Weights of a small mixture-of-experts language model, trained from scratch on English Wikipedia: a sigmoid router.
Below are experts of layer 4 (counted from 0) of a mixture-of-experts language model. Rows are named router (the router's row for the expert), gate (a neuron's input weights, with its number), up (a neuron's input weights, with its number), down (a neuron's output weights, with its number) and show model dimensions 0-127. Each number is 128 + 24 x the weight over its row's rms, rounded and kept within 0 to 255. Numbers have three digits each.
Before each expert's rows: "comes before" lists some tokens at least twice as common just after its tokens as in all text; "comes after" lists some tokens at least twice as common just before its tokens as in all text. This comes from a sample of Wikipedia text that the model never trained on. Tokens count by the router's weight.

# expert 68
comes before: ", ", ". ", ".", "-", "th ", "\" "
comes after: "| ", "the ", "The ", "and ", "-", "\""
router:116112144118159170137099166142094163179112143140119155165165103138085113122115103095130146179128125107116167122092175171104123107117108127098133173167127102079123164111127149143135089120134091153124124145110143164154136155181142150112107119151106165123161150110154158126108131111155109136128112134162134138150117126134124145105140127180103096109100163134117154108121131137150117129154
gate0:142055101091127147186150109138098130108175089161112156186152099095143126116110142131138123117105122135134152115137129124111120106127073116170114099124158148126130151111110077093111117105094118162157101117126151136126117139100092141132096100129136120181115127161101112117140159134135138091162135117144112121140120121160171125106139108113136168158168142134120120107165171137127139144118
up0:134083073115145151164136117137117114108130093165130175141142130132132109150100152130108138124130089156111117129129146136140137101068105128131106177079130150106110159142116145116158130135082113142143109104161124165185140096106081130133099122125143153156109122148126126084116168156152131120148143100168143124149124112135164127070144102141125150143168111146124126111125170082126142121158
down0:144113107119111118115088107142138125101086117156121122092141135127173143123148122135121109111138147159148122137138148150152152122131153144175119126114144125112180157108086101126107112092076136071123190116117125136155110131141115187095101105109185125166093149131103090080118119172125152113111139119129080148123116130162139107131087145110141092122117110119148170108137106124112149137132
gate1:155118107172097139142150080136132113106135135138109104130086104119143136135147106119098119094112126116086125112099168118145156101142119123123130098154093174184091120136100083121119128159095187106137127119126134108093138095126096146129159141103117115129123097127120151116144074088132136146109146130154090122108164130128110136138163104121163137123200116135130132136149155108065110135130
up1:116116116086166098181112133113159154132160108104133121140162097073089124147116145113147109142142174117149080116112118169142092142128164103168137136128149139105149097131143145115091142095133100110141168103120108117108129153138141110103089108106137111155100105133104097121109155148139138090104133146100151125142129150180128137107092118150106146125123175122123102115114160131109077136076
down1:144103143113133143145128126102143143161153133132078112123169152095110138129115119110166118120144132132087115101099181099157083099137121131118104112155134132116130113152098168106161143068125059097085115100151151151139106098132095107159098101121136169112104139128105112153085120132105120127136124120163131113103142114139152098132095120142090097147091145127161119166131098107101147150151
gate2:174111151126131118134127136122108136108179160106147118157146134120103134136149139136113136124118094124103107152093140120163172106166107166101107119149164105106117119112140062134162137064103151149138073169123122127140098126136115127105132112143106153086167133148131115146142098119138115158123113111112174132140105117113085131150131100135079122146107070136098120123158156129122116130188
up2:125087124159154141161076107133131100129140110109117100121116091153068119150109153090081121122117139112084095137131190151145123122136125136097082096148113145135147117140103128137119125084134139085150138127099103134125125130184138141154120135127120120102168114104155108152145165103160083121146134120082111168079133133111124113150145110136105166114145120112121183135137145115090124118119
down2:129162110095117136160138141124100130103167109130150121110143107152169119136142167118082120126158131137094095093105102146135113155102130138144120150120134116132160152115127135108162124198101119096112141077117142150100141126082128127124180122114078117202138152118143151102151103142132164109132131137098096099110120174132114142117125121125131086122206149141120130108108134133124144146114
gate3:117121068090107160148134099140141105122177152124118139122130101127134119121130130154117168097122136101101114166139138117126191125156130104114147132094110174189107142122141149097136121102087137121142089136215134148133147105104089110137109105115120133130115074098127111111117071145110088098136129156116117132100107151133158157120135116140124137144142144106100120093122114091139130111126
up3:124165128135144084109130183099126125144114116139136124128115170134091072133110127094161058149140109125150145130158119143112077132079126150147129117160119105104136119111168103152098149134185092141131156137077133105132105125131145127128114133136114145121155161166115128126135167121114160146104119099138138137165123127130097090136088154101123101153090125162159131156164132140127143172133
down3:154093114162115129126101131121170125118140141108134136178145150086117138126154167112135112159131134099127128136110125101116103096119090124131153122127144103098113116092118110144123096167088148141139074088123135169148123136167090095151178096101140112162176148151135114121128169164136152127142159132160144130132146131132181075079128125105147158113121142111129120102186148115120118134144
gate4:136120140155117099166128121166154111145120111136171124154063121110117108090084117086076118145151109135133111125141143148166090138113068160072141114116146138097138155155157136160130107141109078144101109121160157162095155102124102110108161085134108091147113138111106160116129122126124112134101140152157126124122164140134139131147142134108145130116125153125107129112146146133068107087128
up4:099163111129125131091152165141120146109136168146107143106136146122137129166178136160158139108091136137129135095102103086083161106105158118171141149130112121152119101125109115094144157151149181113185151119085105122143129137125140125171110151139132142128092131158121106148132135141100165145120119068131139109115094098143099105115115162149150126171121096115143159131141129138162118181153
down4:113118118097151118133136090108095141127139135175131105117129139128129137105148110066137161115096133129124089132171169157132142090129124171083131122127119120117081107157174133151114113119124112146097117106178095098123139101126115146112137113156071120085079110169145130140179127073093118162095142162153147131112138154131113095125152127154099140131137134119123125103149163139126116095134
gate5:136125126133144101096151179133096136124111162124144128144123196104179131146098136131154125103148136158122149127122114161178138112131124138176108133137117069113131131128150147142121119098144101134139116143135138113104139174134139151075082105186098109151126131161106146159101132127157159137150083094134125097184155132112131137147110158113123142124108146134131064132089120134157128116116
up5:146135122112132093115123153134141171134091142088122140121111105119116102129100113074125117128157115093161119118091144140097125126135108149101119084180114129107131099144123121131113162141164130184137156132110166108106143069132144147148151150156139135179116121141148134103148145080130127117126109147180085153138148161152089132072177122121145159086141144085136145131126135098119122123115
down5:139099147091186167168126155083088142138132116138120157139118113139140128136104171132125109138116100154146121119130082145162139153137088129155113118115105149162173145135115152148100118153111159124100156080145127116124164114152133175082088157131133114109128136111091127098097149164103163115070150122127131124111087139139138113161140153169129146145169136158102091122117137129105124119120
gate6:149131138147143132092112094149135189136111131160130135164062155131134126111082157145106127120131097142138121120116134135168124135106087141094103085160076109139124125125147115124160120104099129161083118146146173142075136120127146144166094142110125125164147150134105161161145091095103128119102100142152139113138148094113151141142134138137133106132068130136111124106146129188115150102146
up6:158102117115125145126123133122106115123150137126166141083113137164152126093115117181140120126123105087110137174124120126169156109096140129161134120140113171125146158145101108120113132141120149094121088109136135149118107084116152093173138108126099127120149128124166113118173114163090108144120134086146134134113199117113107141163090138098097114193143100139135161097162094113148127101113
down6:078110114106140081131107118120121155108122095163087106126145118136128102114149142105154095098151159107137105143079113119057106142140146095097157121079116139140144122090111128093126153120144061105142148134113135120141129128139138136096109146165109101152157155118134151180148156095124105082138164128130128102125111116128123114121135149197147118124091139112106091152118120156139131122116
gate7:146129139109108133149135070147171102124142116107136125195079134121101153091134148129105133147132178128130120126128139119135072139132137115167106087128129141114135119129170099113149147120123138139124130106147153118072118115124097147106126128125120165160125079142131113110152144129074111096147102158149099129126136143116160158119166110129122133151175152132125102121159105136045103092128
up7:117110128145132117161108086121161106088129123102104134175099115133109178117167173127098119165109169128128151130111145132123081154147178150155083091114117132096158117137125114114154110167109105108120132103124110162090105134162100160106120100139125158125129083109135139143154164119104100093143087118122125142121145116144175146081147093129099107149140169149120103129129129153104123148136
down7:130100148137150156121141129133122126126164114148150138157121113116091123168146096122172127115130091144131169106076120146168148114146124123141130158109112132160062152175156105097110128124123157104110162109097166118144152108156107154142144122149120100104113110121109091104085127150145116077140176085120125114113142155155143136113088152165098127134083153124115145163122096123133139153090
gate8:156115118132118138133156088143128137091120152138131114162106141176150145120149131134082111162146147134162151127139133159122121126121112091090123141121120167143134130133098161174166192111148165135118162098119118117142154120129098121118168160117099099136125096101117121123109125155125150090109152124129134136094146122136117138107173119143152102091127105131155182100225139118116155131113
up8:123119082123181137185106128093114142127106143140150136135141129137107120156118165111118092142148115102143104123122150153121140110123107117144116127126101109147128118129102103154155129084124080118119144124072120119172092108112100096132153136136095117132112148092134150117169124154129070088108171116073124115143169115157106098141171118154113144131085095127134098143144177123134127175119
down8:153180108142171102148125140093124164101141123133108143122107179144116104156100150134144151145096151116094106149147152114126148136131175122109138149198122120165132110129111110123132173154123078105127174096114151131142090122129109138125104118133158169153112069140138138172146125128100117143102076122150131093102125112135137117131162152156126120159125157154151137094117133151104090153130
gate9:157131111077140161118124085144163110068133161118134119123124062165127132140135127147125164095150137110118102142124162139140192122171133102121145176100107161134081128145129174097127106151055146137113128143159122141134133110134116096111148125105122133125097066122124150111149113156128105121129129160095140131115119133130156133129161109121138148114162145098102123119100129090109131108110
up9:114111131094073102128127141178124106156135129137128121109162158138178135117077124154130136090130109115088144136095133124140157122105104145113118144124097138137100173121112100089157144111139091124135059169179147123109153142095164126158081108162090128128144134099145122168104123144124127099158062115104135109121138130119121124135137154124100147150127113139119100128134104135139146103176
down9:132148128123107110144158169114068138147128095158112107137112146152136160120080123125084134087140162178106127121110171144177140161125163139121123113140124149113136121152157145091120155070119097118115124140107101070130128149103152132110087071173099143118150094151108134147115089140089117124134087116134113138112109136148115154128128145151110103122122113136102142162146127149109107149164
gate10:112117098103127151138127080148146123128135160137127115126108089111150152099167123172111142113124151133096116153130150114130176119108127081108157120094110128166103137132117166100146111117112163140143096120187134105145149118087065108119134129093132124140135090095145116118112084149143099092125126186128125141081119138129176149112154128152143150113148102102089123102117088118146122091110
up10:144141078165102172143106086155146123142148171126121145103112104143150143090126122156102199099125127126111115143102146112156162115136139119124139139085090122159096140123129156114133081124084141110123114118186129136143152126133101124170114094114148148145122123106158139137150089132139067081157108150124137140103108119108165124160126131154118141112114125137132133103093097122155101081108
down10:103134128098135126159135121115082137126117123130107138092100126145135094131083078142142132124112135166133157128128104146131150157138171154118087115125087148141143129154127132102122131098145099117091150133151097091094148106092118176130079157137111146082107132112130149126145114062099105137121136105103105130132149136118098187190140136127116080132127116126148121163077110140151147128098

# expert 196
comes before: "\n", "\n\n", "· ", "% ", "201", "Time "
comes after: " ", "% ", "0 ", "1 ", ") ", "2 "
router:145116154137131138128136153072119132188104121135152126180155111124106094114123097102177129154120085110106141133100150133128136134109077106107145181151125117082129146101095170109115124127157122153123116158144132133139137126130120109136151164139118152077180161157124150117085142137132146143109085104136133155112118138109157115088125141189092133139113150141124181120132118137140105127164
gate0:123115104070183114125119122115145146080149163115156146132118080160109118173157118169098108190135112148150127112080123092118123137151141145110103163120132152170092141137115156118136119140133161121155143109169171111153105107116115107176148112103157134102096119146138124146137122124093142152144142144098088113127132118121149115182162099109121100145141093127117146152160111134153135126125
up0:130096131128131103115135122129162121141171123102156148150137096149183079169121125151115137132133138139133139101114116097119158130137116150145117137075138143143134153161080143103135171165122160181153117124146151101134127114128112140157139135123141105105149151184166147129075122153152118144135118092116120176116165112150122142132094154185133131113151084115124120132139079132131125130191
down0:102104110156107134129106121112120101124128113124137093138103087120111124139167157130143162108131137129138150109090161142139121139108140103097151101154164160112173136137117171130145120138161161131089148136132107109085142116156106123129124116114127140108145188146108183178090118124160196155122130158112133169127126105149077108094128148166119145096096128143145127134117086145140103082111
gate1:093094101130122130152145120153158148121106100093179100159135132140137087123125114149101135109122129162135166083088147155182145109091083100153145155155141161121140148136149139110095137128114130172148115123109191128096146150126079126130129131088147155134121120178156157123162130108098104105115084162169118124138146166145138160136097162130142133134128143160139126136132121148104115140137
up1:165100141145093092128065076099105105123161124135104147112128088168134176121108135124120103152168128086106104103134096096091094130144114132193108097134105122124144140142127128152126119144111125131116096109191143163111116093108157141114142094146123116145135130139125107121142137140112098156120168132140133151148139113164139136110139087112149174115104168129131137134165122114115169089114
down1:140108107129148154134131102141149083100102158151133147175115111144096121107159140151162152121169168135149125117152114146144141114110146123125141126137140106138156155153171126106108183119080110108103135153134130121165124153165067112177130133116148141101131154124144118137114133156137088127116032140137178145145156153134152166135116132108109096095114109115164139130142118134129116115139
gate2:116098120064117117105189128134120122095137105118145135139104103103111147108179152091108109121096132126183185144170150134140154176099171153129133137115153156107135148126120102133120122156095112135099106125121137079174144085157111107150122129099146140122110114147129139077116156139144129129102147128164156130117085122136156136125173132135129166129147117097118088150113112094109125121131
up2:141153151099118125065129128167110119093176115138147107133173138101133123143132162146146120063104104128119142177166151132161177139132157130103108124138142123129141167163118115127119132069082134141122092136138150129140127092134137097143120168128115151151152128164130147091115109095154112130126160124111168137112084132128139152098106134134149142147112140167124096092101127086142103158148
down2:130111150138144130096138107120129169120140128151128117155158138103119155121092127100114147169098120135122125111112148125109087134177109096110111150140135125128070121095123139184162097135170186142135110103150164145131113143129132143089153147099093129151094082115092148161133106133140150118129129159147086124158130100133178093120136110112099104096141119104130192113139146175114121119114
gate3:099096122116166170154151149130120083152148107152136127130087067156171095129145110138113119127116143144135155102124112131127130131107128156160138103092109127120147149132122118108119142134113131170156104127133148133101132138106115138127105131125118110144133091109121121055081159109121142119105096172091140141112120160127131157138160101122156121042159140116130130076162111095096127096140
up3:127127177094125106084108161139140138129118130115106143111160163133121154120117164147132083130131129092080093140190165110146132137166146106125136134110116158190134150153154101144119116092123140097086120109152099129106107108115136086117109113111123162131130134132137131138141091130117114153119180135152116159119140157113107161114097108085174155151120134142083095128102105103141153086117
down3:114129167111136126138115123164104138107137155128142144127153161143098125094121116140113112119136118123123132126151136167143112139118134092118109130112133141139145162171170129146171161133096152126161134119123153128107122093121093093123099089089110176123152137117178091127159142099153178103197127137127178164119092161107126116127163112122107134136151125078114147082146161160120110082133
gate4:122145156128098189122084107123115097127133113106082135155135130103111106097138132091090128141141132152061116128096157109116113089135132154157093142097138144153130135124106086141122160124115147124112119171119122118147100152127130115107141139143151113119095133175144072170121112147153119120132094140096092103139102150134119146141113123130156136146140176112057133125127116102150081086115
up4:153147138109154124131088124123074119106129148113154114167144123114125069132142109126133157152124112076088128143127132121116171058128145139147158114133131122128163144140123145132138160127123139107111079175144135115092098197122108133122138091107127170149149173134131148165126123156125104115129119079104134130144157124143143119106144108138126175134126139124093132119153142108170063130152
down4:120114125131110115113117150157159167126117135131102123127124103155127121134146110123146142122138154122098098129114146114119138125102138095134122136165132108104126092128128135051083110138136166123156142115112095135170116155157162146113088096154079160141178174132123183177123138114105126095112103138112144158075142157144085188102126111126138124123132128142120177140127097153122109165110
gate5:146134111129165129134128153128121178185120124130118131137161149163114149127187142143158130134152150132080146149139139155124166160137118151136106112128141111142115115119103140102139090153136156128134139093063145164147113108157143117092124113102105182133134179156126130126128097098190133137092090116142199145085112136150130101131093139153119113134111145137146139109143136134155152128109
up5:151137100130160139124127124127115177176132160118115132144158132135132126122162112145166147129127155114087155156151100150121147167096127153135111132122142100096125129123101148115110113163141126153131125116052140143170136116144131136087155140102145205124141147159138137139123090140190147118104104123148205133110134122132139097128101150150120088125122135135173142126154148145157165145123
down5:139099122138125109085130143162154128140147107127119102104132174116105129099091132094116140111127142142128121057123107142129115192101149124133084128157182072150105176154121128070145106102093158125099133140095122123120137138166127131113138087126097166154101132121129124089150124136147132142141102143108132146135139132204121151120132124125154129117112122114129167148108105179127120132134
gate6:135075148147152153086093124127163113156138143091155153168127125146146083163109138172144076149129157145139148120112127108130148143153070131133167152125107191133130125128098184100120123154110147150095095120114100107153122110145093142140120153135142141104126159143164112154093116118134134134095123146105162148111154109148111117145120132128145096115134118154129143152114084180146151099134
up6:141112110104141137139154147155153121181156139138127131106081167107145109135128125124117159123118113108135126136105147133085119137130101117071124105084141128170157136156142119148112136102187100159161157105095173118140181115105090104084141125125083169122106118138122153086137130092137135094146120165159093165096149154094105136157128123145148159119153149134117130115146154134145122140099
down6:191139184100147122113134125102120135128087104113146135132153116147113139155159127115079123167144129072102100129136133114133129110148153129126113171191097159146106170139131122118108130119135127113119109175123132117129092149105145092125114112130151094167112125136125120174122108107112061137075121100131131098114138134133151141072144162147122152127140106167084103103126142104131127117133
gate7:104163116067153124105154113112113118086124137141144130116136150131129122137113094112125122105140118102164113116123127121149151124115132115107148183118166112138093093185103128097094143115060116147088137152132137120154107149094073047102132111155142126165141116093152116089140120163137164118129151127092147134094094113149151113100103151131122133150143109132143160137117134123128155144124
up7:144118079128115083137094123183138145125152167083097131148122150158156175125168179120177106121098163144114165128134107161129147147164173128151112077146135167143121124130121167151121122120166133117112096117115134102134146076116112164124155137113116142127083113127129160145161109079139122126130113127142104124154112110126158127126127097097135159127123098106135132123136147124113116142070
down7:129132133123120105105099150136163133136151128116121087152156131102113130174126121143119125142105139109060124089127117098120109153157140100140143151159165140120086130133150179122160107094168089141158069096146136172142101136110170101096152116129061134137120130153099136126103077112173154133152130145133104125152128100150135127103118122160099113153164128137106111139128111122153098152111
gate8:183101149117151135142098145123105147157120134138132104159142130109131139111138094080149131141130143142085095128122128110141145098093074153109134107126117070132147132137146121190104112080150131119139125119128159160075091102144093141104117159091094127172120120141084145131123142134084118101113118136128106124145156161110130125071122175143100168116122128100157131110140151129128137113165
up8:086135093124146097121120162119122139117145177155132150120100183147151126110138113159134115136078113109159116135144153196151147127123112130188128149124118121135165152086110106121130149116133098110143116121122095135134108117144118130119156134184125137129088112127142169147110094102132124175114127079182103158127150105089087116122123093088104116160143123113138162135148141114119093107113
down8:126129139095166151129134122091118137157124109145171169185119127140134123143129141142183164131137101144140114132165101164085105161121095154133100183124167125124139127170136167088107121135148110163134112154153151109122132100123129160162147158127117119135143152168152124123079120128129130165155144128108131161103153126105160122118094112145117143114134180159195128117147135116105123112160
gate9:122116164129159075145147132078113115120148081086145110139123121153135093159157124162173122142084138144168167145091099094102166125143165128117144152123189103135148130158115155132106125158094107135106119130156152113132132115152121135175130146124120127133174140164120135125109108135107126128141118146059165160139096118162121121133130169149170122115145160148116118146129095127111138144140
up9:140151128161121138142096084124106109102133115116138107098156126137128174160140088098127149069153121135141145126112106103157134122135135131109096101118150126111096114161099128128151141131130141135172074170177092116109139161110125135124122083070153107107135116102128147137129082156151169125168176118089121115111102122110161131131106116126105154128115151075150100149125177133148138130115
down9:137143085163154108098127158101123109140096167113113105116138131117113161151130189149147097124119168146094106179126154124141105122115137130106141141150126104113096141137106160115116135145141090131108119122120138082133142106128073122122135155190096156153119094105148112158106133143148128103078126123133151129092130102090154109123113147080109138098125090168150150157178122163125126158134
gate10:098143132115155129142163137137159111146126121142143120142146156129110144181108092100086143123103112186150144150093105115086156151112088144065122169146138116116127136165119162136137087088164127175152112142101126146154110136148099119176126144152147124123099136148143133115132143162092175159147136140129121127073129122133078122131118146160159139126118129131103142157101151160096139107152
up10:115119163118115158167153103098102141095134140117209100124152122104123083139071110123132165125126151129112117116120123179129129085129131155119131152157147119120153123105138126116094115161146118139095119175092122141057106140129134144116124158121142126160139109126153147168140155118094087141116104102092135115142120117173131112111122126145151126152147163082109129103108161118087100139114
down10:121146150091126074127112116099130123133120117072080129102105151163122107125153106117172100113105140122126147169088133118107103137129140148163164095085082159137128107063138151110152143118130122134173121106115130108118148113133087155199145123121117104138128155096118124147079160150107160114105124123125173157126148156161093102115142128120116115125135139113108123129144097140157155137140

# expert 251
comes before: "\n\n", "\n", "M ", "ministr", "g", "See "
comes after: "\n\n", "the ", "of ", "also", "The ", "- "
router:125100123120162193117136158100107142151088166110144148143130138136093117133120073110125157197141066115129150097129168158129158123101093118109153164144097120114134171112145134155159128099107087145130132139104123145145105150152108149140105141149130158134120152124172172113113194131122118120105135101118130131144104138154108146111154105141110152123119143147149154128114179115105126135142
gate0:144066126095174118152151125129072121133154099096117126138136172141144114142086107142102140161163153116128081129083158107099137145155101084091182143112158174136082137141153124107161128113107132127119134123123152132135146108135094149154146121113117128135134123124109110109160126069121131121130112162102080081133095110118150146128152139140118115150156092146117134145099131125141154115094
up0:116099152117158121123133134086098157124166117100128144149117180132142124155138111108135113190141116126086117092126142117103088153149088157088145143097136146127100101132119144115129133115101142135133159113114176179142168140132122123158162137141145116159104165194119110145148157126109159155110141104143085102157128103122159120165119175119143135154151102185123135136103119132130148116148
down0:137123149102130148142166149104141146126122114110107168095131135127173115116133129097127094109103132140092149094160097156116107177142119159125128124147144106103140129156107101168135144119133169143126111156124117056129123151143154159113146157146172106138143130114098135090128139163120140116142113117070193146157143151104098154120113073149118123064100129115155137126123120113131135171121
gate1:154121167131153144103142097143178129137149185144121142160117198121128174141122139151124134096137145124106162138141132152158141167136132093077127111125096160096122154150151167116158114077132133111145153121121109155132156098128106132132168100124108119154124117135157158130169099132139121083121112125140109069112158133136088136116147107114117127095173145135136117130103099149154152110090
up1:135100157113155132091113120128137117149158185148129155172072190153126136125130129118106112115122124127094159140139121161138150140131136113096131105133136174108126151150105152120171126117134117105131154111112117120133167101120120144164179124127111110113145140136136142147147091144126119100113126120160094062097145123161092092143187102117081140109156087117123145159131122174154119137104
down1:121108132142126104134098162137127128132142115156119143135157090160108132086140138085144090104137171158113136161137189136101104156165128103136070140153145142065163138135129123108138148137090154150135123152125161108138128122112130093129109142152110149105207091162121115106137121152079096147127117101104151128123099122137112077135114098143114121130100145126136092133110124121131115147081
gate2:151116109135163120078130137094103159133117120145144104117126173119115164121108140114123088151100116146133149153141143120109173135151152107202117142139161179145145134116144097072142131100094151075109154153108115131144127109139116132102103114152143144134157110111146126179132129099127081113120105143147128136147128094129084132150139117142107159134154102126116105144164132057120104165127
up2:132138117147122117142117087164099105070135135142158075134124183073150129140141157149107113120123093084104143127138139135140167139158106098172118105148134149174136120122100119102161141132135142115130124133118115138089103116132145133114148126132129113097147143143160119184146124126115130135140119106185094152073137081146082111137109138125078128129163091165125121107135140146101113144096
down2:127169090139108104093117133162157119110183137146101111152141097134119132121171125162123172135146093118142150103145146106158119151110114102132098066114129116148116119109131134137107122139114098116115133126125144153178141127079157133077168113150093109107133104121125088153127118188162107120138140152136112162155107165093185141115133119134117124132150110143106132124139100128176171113154
gate3:145118130142120102140125128146094102135120138102139164082089097108085119111109141183091124145179106130119138117115157116166127096126112163157107137099179133126161155147108099108167117122093107129115127145124114120146133109133105114121129126125141139096128153177123162115140133145153140139107109105174109101102101114185126152156165153161139188107139112153103085128136149088104142163115
up3:109116088119129098087128119140144131154145173138171089109120099124125109112144149111113096164087132122124153098108123124110142128179117112139150141121134108161091142083103123141123154102186129125131087096151155106165124093148172138140157138122124126096114162117103160154124143142164131136163075126090136116121103114127126136116107104127137166124129073092099093148103109165130103159109
down3:118142122113140131156114155137130127123068111132105115101088113094162152128137137142109156113136110116140101154166127124162074099095122129181104140119144145113123128173083120109145129162102100101074173115091106138106155118115140102115117140149098145115088165168127139083125111169117131137123139122168096115141167126166141136140126110173157161132174140131114133100156170109129123135132
gate4:148134093107141126157089123174117110093109139065111130116112128076130111125111157107105128116128126097138115131098126135127147099134138106108099154107211177168166165127143141156138085134121146149120118125160121116135163151149060136103144117091119147110107123146170164122176118109136135121140099125131120131136143124135123112126140115147110123174159109155083105151131118125110123166103
up4:088113086121155137104130156139125185127108155139118160108107162087128087118154159155137135169156099135142134160153135160121142085104176148147141144158114101109080081139111138109139120129204138123142091120099150113151126102117145157143122164124148154105132149125106152124105116085145117097156126140127136158161125105148098080144113150127166134127121097128131138123127091159138125132105
down4:128156097137164119112103129136143120142095115134145102173167095161122122134128127147132098168142145157101143126145124110120105119091073130097114105094075134134135149114113133115154103109110108121108129121098103132076096102135169141144086108095112118115088134146127115092118127133167076161132131098127119138142109136158162096107097093147098142134188109132122124151120171126157130098179
gate5:143115150131095161135158106121145122118117158124140121130131126105121169135190189175131180125132129111074135137136110115120162103123112086183135107133108098161152073151131158062139150107137119130120075129099139107141150099117124124146147126097123130155148126091117143097144118092144154140122114101155151093143094127134132155132128104094147131093120115141113130101125072135146120138114
up5:168128137147125164133099095144149156083113116111138119139121114127174154109150175161122158119143110154102150127137122110162154141096150110172133116166130149157084093134120138097149153147074133116126126096122142117138163082156113156168134114139143115106160154085135123118164118120149094111134106110121110140138107088153104141150138101098097120127084092138154101130134099153075147155100
down5:162097159078131173162114108102138131123128125116129200125113122066119153157153128171139133139116097124128114133103117148109202113144152093134178110125137100148129115139127154172130135125153146146166104097113151143108156121106108132083118139134110144109109150103094148145178132125149125096129127141149116095123119133124101096125168106120139143121119125168117133118103132110094177138091
gate6:152129118094120139107117093145152137129128112133139128172120129171170144139179093163117131129129121108089099113113169101101106139127115107114160110130065105147124108096113132163140160121118091113117112087139168150116139106140116154164146106174124130129150144089158143132158123095126132100130113143111131157149121128143115152112167092169135095098099088126104163106104122171115071130154
up6:130135123147126164138111138100160148126060103120101136171156110185092098149130144133113125087106110122182131135113156116143144150084091155115117146081141118121153137097131124162142099151100170143129143110096117130143123154128098139169095140142159118132105160136163137099125115097129130136136121075096134127092107146147110109063125122178120100108119098116107126094130135153129128142148
down6:096153151106131106104133175099158103093079165133168120108125136140125130118105099115136146119114153118135134149133127142168138155111130126125118135121135109133166168169097100148087116153131180146070121126153101048132119137117129123105114117111133098142123115177166127118135086142126134146124093135167130149080119140110137086131094110101095157098126092135161132102125144136096157143122
gate7:138082103125149141160111140136155156141149120133105145089136143129175071169135119132152102116105138142089174103169142126161157132128150100119181147170148146133101105128116111113167133174097096159122128096160139115141145141119118126164132108091122118139142160141131148127137170105119111134132135123164159132129092126106146112166114189085093096130118155153134148130124169133139141169129
up7:099140156114078089085163120104115106113132106146148133128122124124129134125139140127125151101118131161141141143115102146066126116120128170148119132117113087103126127171129152145127154153170161134158134128101096128132144117117183143111176144165133086149102135131100074132106101179158149119087147115106111134126149086157098103108118111127176104160154106117104175115143109130146107096130
down7:157128100137167151143137161156131138088130092112167132148144110122143158102140126131085106111124121105124080146146123182180132151088124063162120129156123116116074119109146165106115125144108124161107089133123147161126105165103146119164160152141140105124162129134110130143124115135129117135165091136097102169134108104183144102173138130133091131134162115117117128126116179131110137144128
gate8:109107073075116143142160143138147128123108131128138120138117124163150143136164156137120086126119125111092109143134149094145166129129122086177144147158154132170122130116108157099134131145154173095099119127147124088148103109112108133167160115135111098135130154118120122103170144136176138123149099111084113119125135080134160146118125147134142178115144066145079111080156128106122099148119
up8:097121167144115105124133143123121103164161128154148141102128158112114122124092147134169169114130132147132132122150094164100094118133142160095157099113106097140165119169128117157081117128140093136160105091122095154109144138114169103114101146083120129127139100113105112153081112136075112124084156130132167116119138176110123151128095128127131083127124185128172156149141108146149142095137
down8:160070130118150141115141145125140157167121137130105171130113133146111105145156118159123105120121089074148112159140141151137171147163069100130125102108137124111122110122137136119167174102110130122156111139065129129121142157121084122148103125099148120105104111109123163146156104135141095091131136086068135143108145116145130116133142105111075109150093109108120110154126113151176163113129
gate9:133131100129149191081124083110154174097107107110117067115145156185085126139134119121107127150153121054126122107090112162153117141123112130116151135118129131109108135102130128132150193091100109152098125141107137126123153127171084172169171121104127161129157163117124137110130141100130107149123115129099133137094170133144133131103138143153111127146157133143140149133115137130138124124145
up9:107127135157132099128139131122116072137129171141119152142129109103092122142106107129166124117126150191131133182145134137099143134102146153093075139108145136118167142146133163123096073124135137116106138133152124127151088170102113083096119169158150110118106099140133128159122107162112154150116149143126058082159090136126133119117153115139103150136127152104124098120114160098096158117125
down9:135101156171106145128136087123141126141132122130109068156192150130129149144164115140097142135117076122107118140126124135157092133149110143110177082139156128146099107123135151102161183114157112149141134129155104135157141131139097163167154126131106135116124153130151163170145152082120102116117149141134122080165161091155147172130172147124117140116141110138108110164130162129107103132127
gate10:115110104109119116114120106118149136105165100126112167075140146112122118139135146194113147127151127074091129096116130095105153126168134120177133160146155127172091144111104106119168133108110155123158084117146124123117149110118127104154161140102109132120138140114129130173145122143095162110144146152137103114121114095138133126127072145078164195128143100107102102142109151147119127163149
up10:165120120132139111143113099142152100152119159162141091171097118119173159104123150062145129130115124179158103146117104128118068138100119166071146086146108132110123087136109144146100135109120127121118134076135113119136161123139101130136129124100144090135112098091140101105125132133140080143093127112090129149134114108114153084130147107148101088140147132144152180146132123147128108121158
down10:123143110117135127136125112149121119146135166102160141149068114174111108139135109162142150133134103155108131135135136128113120107164074112092128127127138137110146108107114108143117141055136084148159113148169151142129174136124096127160090138148124104112176125145149142137102117115160114170131201143144109099123159104141124114122146127131079140136157127122165090093152130133104173109095